Below are experts of layer 3 (counted from 0) of a mixture-of-experts language model. Rows are named router (the router's row for the expert), gate (a neuron's input weights, with its number), up (a neuron's input weights, with its number), down (a neuron's output weights, with its number) and show model dimensions 0-95. Each number is 500 + 40 x the weight over its row's rms, rounded and kept within 0 to 999. Numbers have three digits each.
After each expert's rows: a language model's description of what the expert responds to; "gets" lists some tokens that make up at least twice as much of what it gets as of all text. This comes from a sample of Wikipedia text that the model never trained on. Tokens count by the router's weight.

# expert 53
router:478524527497541517523493549467483598597576452413440482480483499521535583527475544520490600521518503479469488544468498515520468507574467485426518463490449500475525496540478464427452469446540504447490481460431539495508496485526512528528596522498558512419532538471541480523490521460490519492
gate1:520505463464557444433570548459418554534526516476497504507480528465490502602485532514507501558500548423448491542551510574478568461528453461479483462568502565464479480520508463413478483496532551484509523535539452503485525486514528517473470514523468525501483500418514604522486510512421448461
up1:502491528482551522527471494480451518524529553500488478472445537440517494559533508499527501616560504473483525503458521538417563498515547515481550455540474550536553534552527448463534527503483472456545539572522474534483570567509491567504449533542496515569474480555449515472424477499406559495
down1:539510531514535472528488531528504527501534445488493465537508477445564472449515488501618546458569466519466552516491519467441517521513526467561554532532471537460504411529514506503514510486449515482489493584472470464561467554430492493437509611511532566518435504414520538496553485451468474516
It responds to: Articles and census terms
gets: " the", " A", "ial", " No", " no", " local"

# expert 49
router:507559488477580521513516448436505482581445422515536534536415490459507488461491527510494496490506498522478535447489531484493525398431526481409474540481462470528523516519524500535493473526489511518479433491520504464440445371511563500549547504477492538488533587525543496504511550528522529433
gate1:509485465493521580545479528469485544523435535461544456439485510522482482555456512588516455451547474518515428545518573473552553515479486561533554519475513505485500472520475467458471500484534517490502512484525571555468450455468439469452505521464478445399530449459573501488569435485471482577
up1:515559571471503468460447534452581437565522482517463412568462505501540527535524455511495445485430505444478480498509452519511571470489505533478493515517509537567547515503499535507569486570535462548541516577537538442452490450492499482505524493542429464469551520499432488437566512492473487438
down1:476513560570495468458500445533542382466428526480499470552579475570565558471495480512558438516523513435426503473492498488533514442525455452569517511502472487466433468555515482496505560493456560539538474545477517506564530485491486527486457467472507519467488448599499496511487458521510543477
It responds to: Pronouns and verb pieces
gets: "y", " her", "ry", " him", "d", " his"

# expert 56
router:507506525509549386508473511454526519478491516481554524568470487565490499506439515559511487506471491537500540441444560500500510515485534559420483570556524432471484459529474534521530461528525407504496549456440563530506493502491494519502535565481528411452572545534506476499541502439427539454
gate1:504492515595532523509504471505438494461498476486478437486470418496476440469530553506474542565462519517561516550458554470497517509524462497402565520467546528584449531554520555470556451486499477523554422559455489488519455486528488476518512469521470530489503485460434431446506461520567427519
up1:509443501459499508454469495536479453479616538524469563446482453489497477467529467431519537514492527500515539436479469566462481602488526511541493477497452456476511421509478470558529508510458492458486525597552483532499537551482501564495506499449543487515501455446513443503502519402416557519
down1:579417445557525502447550559557460534465510502554502464467475503483431495477503501461507462460484508555461488517535486539515496541430451541562498522541417480508564487491519518508422422514521440523513534501537488496471547550574488505485476514512604484476461532535439496524544508493407532508
It responds to: Clause commas and conjunctions
gets: ",", " of", " that", "),", " Kingdom", " between"

# expert 47
router:537541457565457596498541513500514496539473510588519512539527469545530512467483513525525499496495517470423566451385450412459447496527538573437496500587480473502501564482540478529482441538483471479475468464506481450523483539448526530471516449523480498489497490466428428479472486464474472453
gate1:517512552425497512493464529415513543482515499488470539516489439524500467546471448520449503606456423457539447469518500451516454557437452529495494484493486451528506404501459533563408486500478570490545533561466498564540519516498499521455501512540464561516534540492559523513506512423539499457
up1:491415546452522436468467512487471513481458476535517448502542479523503442463540408468496499557529492447569448443498474441536536475428459453500468449487503492483528465551488537522450536446497522439507504452477574489496561525534568466472508525465492527579477478532494604570485504437486532510
down1:516533524498539476522514488422508458487471537418507546489538491503507564565534522506562468461523509558517489537488458550495515451556501531528534505558535501483533513447567449551534496482499490536467480504524447477534567550427425471451503510531530521455428461479496465573478478517536491650
It responds to: Sports and maths pieces
gets: " l", " d", " +", " L", " D", " −"

# expert 61
router:503500487526470396505471540527474519498578577515494551393475488434509489483449529523523605528445494521557473577533505539477500478543533523484483483476508519468519461505532424433550555526481520488475461424540555451459534527465523492491495524444523494471500566463496510533504541538495447418
gate1:503582536454491492401473490487409501507467462529481437510551540554443436500525514544486487502536467501471470532498478520466547535507489418518502503422572522499445500493491529444438484526524473553507538477526455526523559502554465409522508518403519504473480522460558403510530482483490462540
up1:506462467457500478500571506430476524501533514475481488469498565456547532494515491489504459554459592439550490472454464570515532502466543523439524455604481465452554542569426463459535496503546427468444511447532563490486510516434475551457492469470469488441495487510509479576543529462461529502
down1:576537554549611496530506618539460497468485524550550510512572488495497476421525484525508480521495472500499420471481475497446518498510528532448513516535473498515551526501495471541565434539506482448497514405473496513580487460588479449534511524432498495532485452568534495463547495492467510479
It responds to: Census figures and coordinates
gets: "%", "3", "1", "5", "0", "6"

# expert 24
router:531500550534517433474492514424468505537566477442482485520485520457533492555443551520508491531561553561443458495476522480518523486549478523456481540490480454463519566589473481437493517515460562519487456468499438399428464523458467572458539559508452501563446517490507498538567530450494511479
gate0:474501474407497500469516500514488532465488541477523481502539504593510531520501503532522541556493524505540456460532461505459454549517483449583524489459528418503501517481524510434489497471526466439549508427602454498559553447529554500523545585381484454537555477452508530498445494519505493475
up0:434516470487450587501557516566534503530463561472550529520499538571465550502535483534519525452482520487500509478553444521434473556449460424536469444489540542520474443524496472494542595471514514471463484469496459561526545490529533527525564540486565575530468459464517571521451515537454498454
down0:523526463496570530560510571549502512440514481524468461484549525474511513477526433460423587464503494524532449493491548458448458568481524459469533525529544427550492512498546504437468519532497526462412497537474492493557536562531493522441509426498568526468468503439482549565515467498558554537
It responds to: Politics and election words
gets: "out", "our", "%", " Council", " out", " business"

# expert 58
router:502449463514438481492478519490520483449456499484502588473476469584500469537529534411506494481507466479545479472571485505486492477499460474513526451503511444560509516442495538411451406492629468410485500516445559490500566500494526543487501441485489521459556522477549519503546486509456560518
gate1:476519477558507480519465465503508451506491475460565470551491432480496546446486548561562455440442580583475569486421503525520509530439510574562539550472483514469536515546488435515497575494459506493509495525575473531549495552503489482497487543530490494563501460522532495449413505458525439536
up1:517463545519433493506526480479500503479478567531450539453610460548543510578544479471483516529559514439482517497537425459482480454400475500440477472520466464542540544448462563491499479522527454460496452506488529447451478483453516512499527439531399514475540492421480496468475490554462536536
down1:476517513491525413473470582503483527487491570463513522593514515466562441480526516504462529471457486494480455496496503539449547482408496481503514543508534512415522513510574480460504547480523506461575513465470494541517583503483563486487567543502549437541523457558454577452547455438476465519
It responds to: Infobox field dashes
gets: "-", "==", ":", "===", "′", " /"

# expert 32
router:548418525578432529483462461509524495492477482492525491512462481494465542493490483452468416455507554547514482388497450393498552553424447542463471459554472529496525524498453521567549539534452428508492472522517551494492496562440500546479485484496533522495504479446430457554496482499512462513
gate1:470472494502432416507498514629503506499480490508480484479465553563505529509482445450505474497555543509556536520476568468548452499468499472446458432529489583551474414481421508511524477482444499583494430539438506453493495471513509488514445488494443537529524500442475498476543498490427511546
up1:480540494454487557528505467513506511488531511513516466569556486530455469466426519569524453442393495513484487507492524473413500487505391489508538526491507411445518534532476481500434515474555464479445457439491495515517467439513541478536499533493581491468531534537592517528424542533552502474
down1:472534552507468483452510383501598521529494472537499484514506467508472561475445528532460535503469486479487446538566430458514535465470507518565443504479577555583476472488480527478474506474594511435544514555471536494564569508461498541530432480513492557482432508457522467487527455510474493478
It responds to: Titles, months, table pipes
gets: "|", "0", " July", "ia", " June", " September"

# expert 60
router:519470438455544503525502457437421496514561483495504540519478493473451469523496499475522545501553467545427520529507557400523503418561409545545522512518507436445509562463488503493506481516425457458470450533462487484477442536500473450501488538497507518538509534559557418466529578559497502508
gate0:539499433522546502490408537485510453496442549511435502456484565435488457473462409501495430472503463506518512534582482487581535466446504502505438457465507459479487521528444515469454487496587472520507462544513473574526562460573478485501466552526479460457463491543524479482434461495545515450
up0:565501484501579532548461410529498456546470555470546571464484519430532467471438427513542549426520526450456522482432471469475479478426507475484506506478458516524570513568492499464529497517501439461522491528533524527445442488506527498541452507486478532442583483589481501455446479543509496484
down0:543474471563467497499479458507554489435409463515479499504479473469459566440462500442494507507530535498463495469542477537470457493593462483548484483524463421455532570501488570532557479470560459485481418481492487476520552462401589530565531499515495483469454499484454465440542526472494521466
It responds to: Word prefixes in narrative
gets: " \"", " sub", "-", " Sub", " pre", " inter"

# expert 46
router:528504514546418419509472470487491521456453463550487576457529496516503514463492539432550539538496550487517565516492478472442507567424568487488602460542422452514488508484550491446481482552522555478476498403477572514481417464507509501524509497476492512441466490470468526504446519533470454524
gate1:505514508431533501565561524458507554497505524537474473573538452486465471514428404499457459458528504470494468568533525442406438572541403492554477501539550427479487473561495509530531456514444513519468511530544505544556510499508461515446488458537481528520505501547438523497530504537505485431
up1:488517538489487513457481543591510428481497470484495538463492480488571518475559564455523549518397495515483555515447449543559492459514549426419508494483463575524502519460515542444449557481469519482491472471483513450469482459508611464588503555501543516437494519463495501504442520471493485523
down1:529525425502479496325512502484485503492461544477495422506522537525514497506496409424541504400543456469466518545554539526501508470474410490481498451532529489502475478503485509479507491485539468481495498485518481424554555496461516477452491580545500530468487496538532505493487481398492538504
It responds to: Headings and medal rows
gets: "o", " M", "ic", "C", "(s", "m"

# expert 8
router:513571532505451519467533507505535489473459508554578505484539438568566585573496568519507453507499519454501545497554446462442487565455524480553448492469442514555512579455500460499542498512459495420511491451547478505517489539470559569476513482539462507521512384483476512486490494538476478532
gate1:509540489498545587534554510500526558567521380476579459455455520495499507530413481534458473584490471490457465488504466528465482516495555553441486417514466507475551476536492435591558491506493544461487460502515551448469512507479505525503556485486478540454509531519459467515534576476492458532
up1:500553507492583566566501543532519570507497441476552474469423544463455485476419476519425495535512498461420474518550534488450472475461559514443488426540519549483541469562502472587579486515479544455484508496525567503486487440458433495550532473486520548465523519509479506516505489476530442505
down1:527547513498476475440513455514499452474423514552552548502499499526503561508536463482570470547525517520489434506524451461536526408477556514492445505530495474563514481487476483471518538535535551502560439444474539433420541472493551487489587454506448520547482429441558490504546506548421531515
It responds to: Sports competition terms
gets: " League", " season", "F", " FC", "inals", "–"

# expert 36
router:515528473526517502449509448554474537587479539504490475595466471434499555498439520516523496393480551457451439494426472517532532467521534525495549454573515492476514472574561498504513452503532453561503496526499515462504448494482459467513502444489549441517566513509475419571532454502499561526
gate1:465485534473549492516518538502471502472506569463529539519570524542431462463527542554512514519530527506502552525561520512458509496547480475542465469460562436554452558462550435434462459483490519498509460462567493523573468546544525506464507450550516506511422522439558568452516501507490393444
up1:487520440471493525493518539558478533450535557502445471560511517501485582464509556553517490500475479489517499488475513435440497432537539445606496536507524577542458590471493452438508502501570490496531532421467431495563555464495435495484468532451486510509430457503517474532484509489513449434
down1:448481529522530487497474414457497515451527467512520542475509518549539461490517519522455470501470541503574481537487465536551485442515501481539450527559567497520490533372544508408497490530417537548550497543517482567533444531508520549540495497540482621471466475501481519480450474541500440464
It responds to: Word starts in reviews
gets: " l", " st", " e", " d", "r", " g"

# expert 14
router:529511592529507517577464498443533508452433505439523489490487484446529496478543441515514499447506507478482440474489518569520522451498468450441517413539454588536544470426510554519559527529595508512471476512470501474452509484485512519562513514505408515508585479473501515527460461482535574473
gate1:485449480486445561397513482522470537453469502416512442468472503527498460418446447513492454508498515513490495523482501517517479476537478526459571548546464427356469483577535415538485487507457500575530484576462472475574513509486535494478514482508526495474490499469546479462515518504483487547
up1:529531540552543447602437466511490498525510499531526519475480508421500510584521457492465482433506496477498458481557455463468494517465570493535454444457520531544488505442471530429497501503518499420470546410525507525422563544525482530469463554550454479498487507566436450505468490527523561453
down1:475585522497506527471443528525544514442541427474555485487476521598519474519573482505503479524514438551522401535543484569396548560498480593518532501499530493506447474473531482508512513435565475490539552497461524481446525473509449490509397529476490461511490533506491463472482448514483532511
It responds to: As well as, nationality adjectives
gets: " as", " the", "er", "en", "mer", "'s"

# expert 25
router:490502396524478577525475506493457567561523511446500428455518514519552425509470492528492519525463452512534432493578458495469555506442487530510458472527541530489511454502440347528494504513523518486473518479446482477457484582478530486493501474433504472500523500462474535502527469520449502412
gate1:459529514498435503471477476563507473540417531453515494518579458541496536493474598562546514503470545474418529502499468441516479483584416476529466575522552469587483567447540493529484500465501414502508502525464471506474527482475472493529459503479498518559445524519440475490493558543563520497
up1:505485491483567514487529525501477517463580473511453516467407539446465451497529459458430404498545484542518430464511517488487489512478515514497500456480407469423495450547482506483516524511466566581509500459544484459543441542524547514498482519502524517434520463478554555581465454510420445491
down1:527483518532463506462512490448522509484449554534496452442493554514443461489438503541431383519542534531523552496519509488509577510534477532487550481470543524408515506465421497484491476475542480595503455480488527479501469479560465429517522492514383545531562499450519475528474526492458469441
It responds to: Digits in large numbers
gets: "0", "5", "8", "4", "7", "6"